Experts of a small language model.
Size: vocabulary 15626, 51M parameters.
Experts: 48 experts in each of 11 layers, 96 SwiGLU neurons an expert, 2 picks a token, a softmax router, a shared expert of 128 neurons.
Training: a variant of Adam for the experts, 527M tokens, 4243 steps.
Below are experts of layer 8 (counted from 0) of a mixture-of-experts language model. Rows are named router (the router's row for the expert) and show model dimensions 0-255. Each number is 500 + 40 x the weight over its row's rms, rounded and kept within 0 to 999. Numbers have three digits each.
After each expert's rows: a language model's description of what the expert responds to. This comes from a sample of Wikipedia text that the model never trained on.

# expert 14
router:465556495495564519386493494465503558518496545558488523538526442542506507451511509470438549472500445484468496506543499536545493472515491558536496480470540544446429437546522511577506497441457509530546424490473431519572455480475509501574523510509512537498509579523450543436453521507497395461519531474544477474520535462503519519502540537485501480578526477470474490490548423497470466504485488511486519494466514476500453502504465497531459459546406479525525580499424512434471505462477527533476496474497475441445542548477519545517454496522458559492476522506452483487420451566474486520504597487483428520479451463453536525471476489541501513519494507461463526495475604409437447546448510485579497488497462513448430500397509396445527446567554501497607483512493532512469475528471459
Description: Commas, was, served, elected, sub- and taxonomy-box colons in biographies, election articles and species infoboxes, e.g. was elected, Division: Ascomycota.

# expert 41
router:553517524448586512430514490507446543481481468548495513547525452546434513495454513468481499472470404547458502567491465567560470444488577568549495538416513500401464393556486542541474497436491490536502492488502476492563472495539524487569413545530457554462553531477459516523463521546427477540461480496499467466538547508500562513449575505432459486467516522507502502491556459522469520522570462535525473466554461520518532528502504463531435464455417512528540489470493515475483533456522441541482450493447508434432559534554458473544456536461515571527453564455488490453463489525565484516523493428499459499508502493483532534472483450497484442522512459474482509488511551510491454478479465469557478441447465556475472471464490358435500465535504530457526477517500543488492457543509419
Description: The word the and other determiners or possessives before nouns, mid-sentence after prepositions, e.g. with 'the' existing, for 'the' future, their.

# expert 36
router:505510557468512474431476509531477538417458546517470519545474416598478502506500545487494531443508405568518446497578533494502495442495465530487436531496537508431473418496499548579524486398532468503558527523432438477541526520499476505515431540519486496499489537508431513444471554513445469510487525525551455493543506522461587442452489505494477531546554501555493511503506467529468502539576432490542521495537476453495471552498528497507461477524537444536554646493473519472481471469549481475529469456549457499420556528554480516535461496506507566514519544490433463506459489552491452484435545446454475469461536511458496482496472526503514472484531483495500531466489526496447423488458465499520577516500445511477486499517501414513429389486510459471575499595521504504480537545505417
Description: Tokens opening a new line in infoboxes, tables and lists, such as - before Designer or Builder, | starting rows, Born, Date, Height.

# expert 40
router:487443553392515534409544490486461508442492521539454539553497447534446508473489555414482517410465453494558464469475549507573474453519528534519506475415501475433434433536478516522521478437475495560552483465479473517548491524432492551509536508503545521480493513440492514488441561567502485580478513510534492458517572493467555413527565479424473470500555539468490510508445460503431474483518471540548500497510493468551505501501497476520465478526528451542522538482499543479468446473543479567457465477441456492452492524556446466498424508481439514456480533497448457411476458486501468491472603517484528517531504412482518556480531477465479513479559485485507541499469570434433524527488509466565548493469467548441471513446531408429464438548504478486495446520548576500454521515489507
Description: Descriptive words and suffixes in species, plant and nature descriptions, such as dorsal, wrinkled, fissured, green, skin, weather.

# expert 42
router:511500491488499470456531441526423494459464537541557508523553520563439548494510543494421461456468476607493459539524476570491410467454517538503441551470515566451502517513508521516461453456509507562482517475449511523547503534494507490496478494500502491487569533462458541459438557483433525518463485527520491490480549481503515472433526507484412494532555550536465514516530486492462431521486518547513455457541432555580541519478474457521441531503503454499544576504499605535435521484548478564499441509465440501451536568530447465523490528474499549526530504479510442509407429499531500446556561530497475490502529504454510544438498550506472462493566420490574526520449519454395440490490550415514551462476510588489526527451529472459471437480525522495470438583542507495465462536504492
Description: Month names and time words such as year, week, season, summer, after on or in, in release and scheduling contexts.

# expert 31
router:504541542429533458432520533469473545463515509509506483523489443515485474463529543476469433479469453549476435507501525559493446438479527530524502505463533573481489491527535474509516437463482473536532451471494454498528497552500511523506475483561505534494510560494453568480445583573386430498481533529527422462462496451481539518509555513484486446571528509490400485530504425518497434471508476541518498464519433476503534540492477524562465486418427493579544527474515524507503550422541436521502476418467453511490507534488493442527500470464425561536541525520455447502442473515531469406533544478515469487454536498529524561412540572475476472500513410470456491483465500465513467510498465481568483519492489523503435528473487423493490423528563529512528380535521524562447427508520457
Description: Capitalized words inside names of organizations and countries, such as National, Committee, Society, United States, and pieces of acronyms.

# expert 11
router:473522537534505485464513449519433565489475583512536567544475508490460558526473531526478441498473451500540393464497491529546494490541549527481566566430524570510425499553506520480516478400504482520548461455471422496579474541486519534501440552510474579459483478472470462493475540524499477506528504570494467494503522508495570517426516567450458442559540522469463525491533431477407525495567479508532472473539437498490541502488507486474453474493512522518488588503522491474478511429535497497431447451508482460467567500519454545509425494476526477560465534549448460463433439503510469412472525547455468535478503531482554527432492484462474470567531420487502487557488521411480472489491476453549554474435444521478463476461534442522526435586513506444508499569551544483482458544523499
Description: First word pieces like un-, qual-, nick-, cur- beginning longer words, plus digits inside years and scores, and non-Latin script bytes.

# expert 9
router:462528513488554539452468515461475532469479521581527527531525439485498498472514510484533427475449461550498441556525512509552530475453516510535483542496565538466459499494513464534558455430435446487452525509507393536514478533455516529543478555457494527444524588510466573520501527541464455508460449559515464485454534500452539501408488507458479450479496567460460513518548428519508443517502514524468497484524456513565499517501435485538446480532464465567532581496483527496499525430524444518462441400497529467497500563520493484552484512479473573466489504522442425433404459516533455460528492487493449547452502444447475515444451537512492467499462451511531489475486572498448447493512492512538452467510443515495453473410509369470472463526582529427508454537522506526555485579531471
Description: Single capital-letter pieces beginning acronyms or names in tables and lists, especially P, M, V, F, e.g. 'P'RI, 'P'ES-NASM, 'T'ara.

# expert 47
router:472543526470469530506494491487470506463525529539551550519503519575519511519527519478507539454477505526488457516531450550543496423513561517534526556499473530464484419559535496565572503484517528569537491464435420496535449459496518576484438525614454545438478474405447528497455537512424480574532563553474460517522564510553545520489555572488495483543537487453458496533461490524472446524482521518520499475525510465519550529477475430574457452524433452485540563482429546481466486513477456534504445533489463471470522525586510530474476578540426554504445538492465464465446450565526446475530553521441494486475484531447488520452500468485481438505548439498525549532481588449430466518482507483533540464486497567456478503459515447483545451522510568459499417522576537491497527461500459
Description: Middle and end word pieces of Slavic, Baltic and other Eastern European names, e.g. -ov, -ić, š, č, -uk.

# expert 7
router:511469538477509565467493456469487511492520487580515582528509483528479551481520495474463489501418393534492447570528488512530518456462545529514493508423540521443477499556509562562544450455515444580557482497528468498545501541444508533540469544499496540500549509471531486491436496551478480515508498538478453438530564474508583421416524498462462467519544514553480518478536476517403465503538521540520541450547434527564471526513490450484478495560492454539490541528464520436476521528507461567504516468471515453516560475585519482535426577524495551466485532474487455458462464553550483450483592488477459502529531457488519476463464550494480477533483479458520570558473525472431439458454490554544480458476527522472469485448548432466430408502526518450557526603585513483525468516506531
Description: Digits, colons and dashes in sports results, schedules and times, plus scoring words like touchdown, scored, -yard, assists.

# expert 28
router:539530551492519527377513508491432567433528477568497537560517423558462545483478509514501528454480404523458415500535495568498458483507503503534476572430507494539462466549474535513503470409437492540495504462454492467541483437490508513590447521490504520457576534475432538437458592522484497554527481531562437474525542492478542432472479513453452451567525506538473494477512488520452464491535480484575480465584476530539493548484468525545509488549464468542483537490498493436509525463510432559500425529471478451435503560505469529547448486531494569504434501493462473469441495534565460470539578498463451467430549519477532479449503538504504467497511474516508568516444567438455530449495474458539532485503511550472452532493526462464505452546480517450486478599530527533471476503494456
Description: Main and auxiliary verbs following a named or pronoun subject in biographical prose, such as was, had, has, added, stated, wrote.

# expert 37
router:523518560442565534431473522495474532485529472524541531522511508514486513493532498451507488470514469569519469533542529536543518469434539521497511571423561488482468460533533574547485418474510525576541464464497437528590486550482541484530453557577542574506482549528487578472456530510405503494494497574481470473520529477519606531498550534444452460531543516456479534549497463504445459480486487509537455473522476532535528513525456488543485433545479419498589593405468561442518454440533491482525529520473501471476541529541460527513479549423459567508484559474476420510425465515516512482548499457461399495502451487503518513391491510518463516497494467526532508511503505489485493482477460525586450475488478494496499520482522442456467418547572533476548421516511511553483475536505501
Description: League, division and cup names, match scores, coordinates and road numbers, e.g. League 'One', Third 'Division', PAOK '1'-0, CR '9'51.

# expert 26
router:446559502463483518465484488521471556448522559502562514566551477456527543488464519470479457498451476527533467526533521548526454460514521563512446556445493541471424453533537522600523428447477482495514471454457421485554431495435521515548492459551532545506530555483528526428419532532503502533484542535488436499520517502514483485482530506478510509507532506560460470535494456486442481511539448456566490501566430489516494462499524516552454490482443485515535584501468554430446535415502515507473524460553520525490521547502457550581454587509441514539502569441486442418465475556490506501503475452497439481465495496530524537413444535499531461497559411500517555538507532481446509498483458523540531489430486549439506471489498463484540408537551489450503434603569524504451480523489461
Description: Spanish, Italian and French word pieces and particles like de, San, Le, José, -ato, plus line breaks before infobox fields like Personal information.

# expert 18
router:526527549467534512406431515498523559451508453525578568554491473515541559486491453514461452505501402511469484509487491537519460444512581554563490517478453479422470470500519505526538479425487538490498454483438524439601466454468527575541457512544469506491582522487431524519535492537435484520469473544491491440525549541481541495435552528497513472515529571470499498468471501538477480484543543535488476504461508488529528498523460504552439495496480496551510577481507549448494532463531494513513430503433525487470565536525413556569454526516473503469465530505452437472451482547524476514500476477467493509517488480449504557424501508502488444545525431503513463485477564436467479450484439455581543467473432545482508435408472482406468414547553570474542495517512496558535463544515437
Description: Paragraph breaks, == heading markers, opening parentheses and opening quotation marks that start new sections, titles or asides.

# expert 25
router:491507524434502473463499431534437562410465555560498502534488490535528533465453551472436433464447512534470459511520517543514403483450559529549504551431531520454481504494509500492587478469505461477552429485446455496539453546487532564522459549515529528529534507488446458556481515519462439496448533558550441476495533494501537440521571536491476480529489538468501470564501492519431522476542476557526470456519433541507503542508488554534440506529470508522597527496464535518436510492506465542495460464488436482502536537521474536547420532522465545522460510469494418454410450551499414425559590505420441466470556473518511550426513489452494515527533490512524549475493527495515468508489442456480551530494504514482486469497506426483438447535534535497546425514521525468420421524512451
Description: Words inside titles of songs, films, albums and games, often capitalized or quoted, e.g. 'This' Addiction, Ev'il' Twin, The 'Man'.

# expert 21
router:512489522455522478500490468521414565512480528543560512503501434536413528491477481515452500451497449519495386515491515479570438458456465541503472554519550544444511477501468547529456477472560446513535448467487481474550452502530499588508482506550467523537511510552490576495418517547469457515518524483477471430464537471496546434506537489441427459430541508535420474548535422549495487541500467458453519505546445491503519531448499544557472471490439469535553592499453524435542444457490459540419525470526481423505515519518459542503480530497476523540487567519467419441460439569534467467501535448511421481507510488553535528472496526461511480547544430478520466515512548466451484557493507537516544517470442511495542534402554464501436446543525545455490422506514511484518511541504422
Description: Short lowercase first pieces of longer or foreign words, often French or Thai text, e.g. 'c'antons, 'c'orticosteroids, 'En'niskillen, 'ag'es.

# expert 12
router:430562535504527475386517494459439500526475485525508515528483506497512580440502507449431499504518413527543383550491489487498473439481568538496478555438504506468452449568474515531478451431445494485545502475461498473562479504480532532559468542535475557508582532446503490453462541512441462554515541559512405455535499504442536476528573560463492438479575507526513487518504459528500471460466514459576474428505488468486444529479524460542452433504449464477510548428487539545437535444548458562531488519479475460454491528559513488477457518560482541558511575523492454501478456506568437465517563482487449484464480508500565478451535548495482451510528515493538520454517521448454475518536528470502559448548454497468487483477471406459487413501500534458521440542506545505499499538544450
Description: Bullet dashes, headings and label words in sports, awards and election lists, such as - before fields, Votes, Goals, Player, List of.

# expert 20
router:491510540417502476410537441472501565424421562559570510523501406459494522452437519445424496470450422515456504521499458544519435476492565554496511498447504561484473447490488553539508483473479501531564480509495428491505462502492489522506441469552464514498529568471527520461478559532476468530496578522491469471518569499477570491470519586455411459469539527522472472500481424529424515503504436527542507510556480554516502490547490439543458469507478447549506520437496525433485562506541490532483499427504502440475480545581494550534489520497452542505444573457476426506437482535576482476536512462496499526552519489546527554502475507448514482520565500482448539519414566447409474471483474470542525551493527531484463537412531424477470482521509515429530503514495518526504458516500470
Description: Adjectives and first word pieces right after a, the or an in prose, such as public, social, political, local, a.

# expert 19
router:550462516467511504423528481481427545527526497545546532542466485516499581531415496480469476432456478446513457532478491542519521533435505551546462524469513483438453468495468490541564507453479527541574449499513402472522481515509474488537473508528512468432568549489488481478511544508456460497495544497517433444477468436501581480481542493454477419553529547519457531563512471561435476472522453555473498475515488514521468455493450506573484494484501421492532566450457558508524537449523512591483471491436490494450497506566495550522423477496495440490541541417467422466468429544549474501498531476511427461434569468481580493509536530532497442473547514477481494536459495420467547504490442491498567494487563521492517490478529391511514415505482542503543443479489561557457485514453434
Description: Single letters or consonant clusters starting a split word, such as l-, pl-, Bl-, fl-, often in taxonomy lists and initials.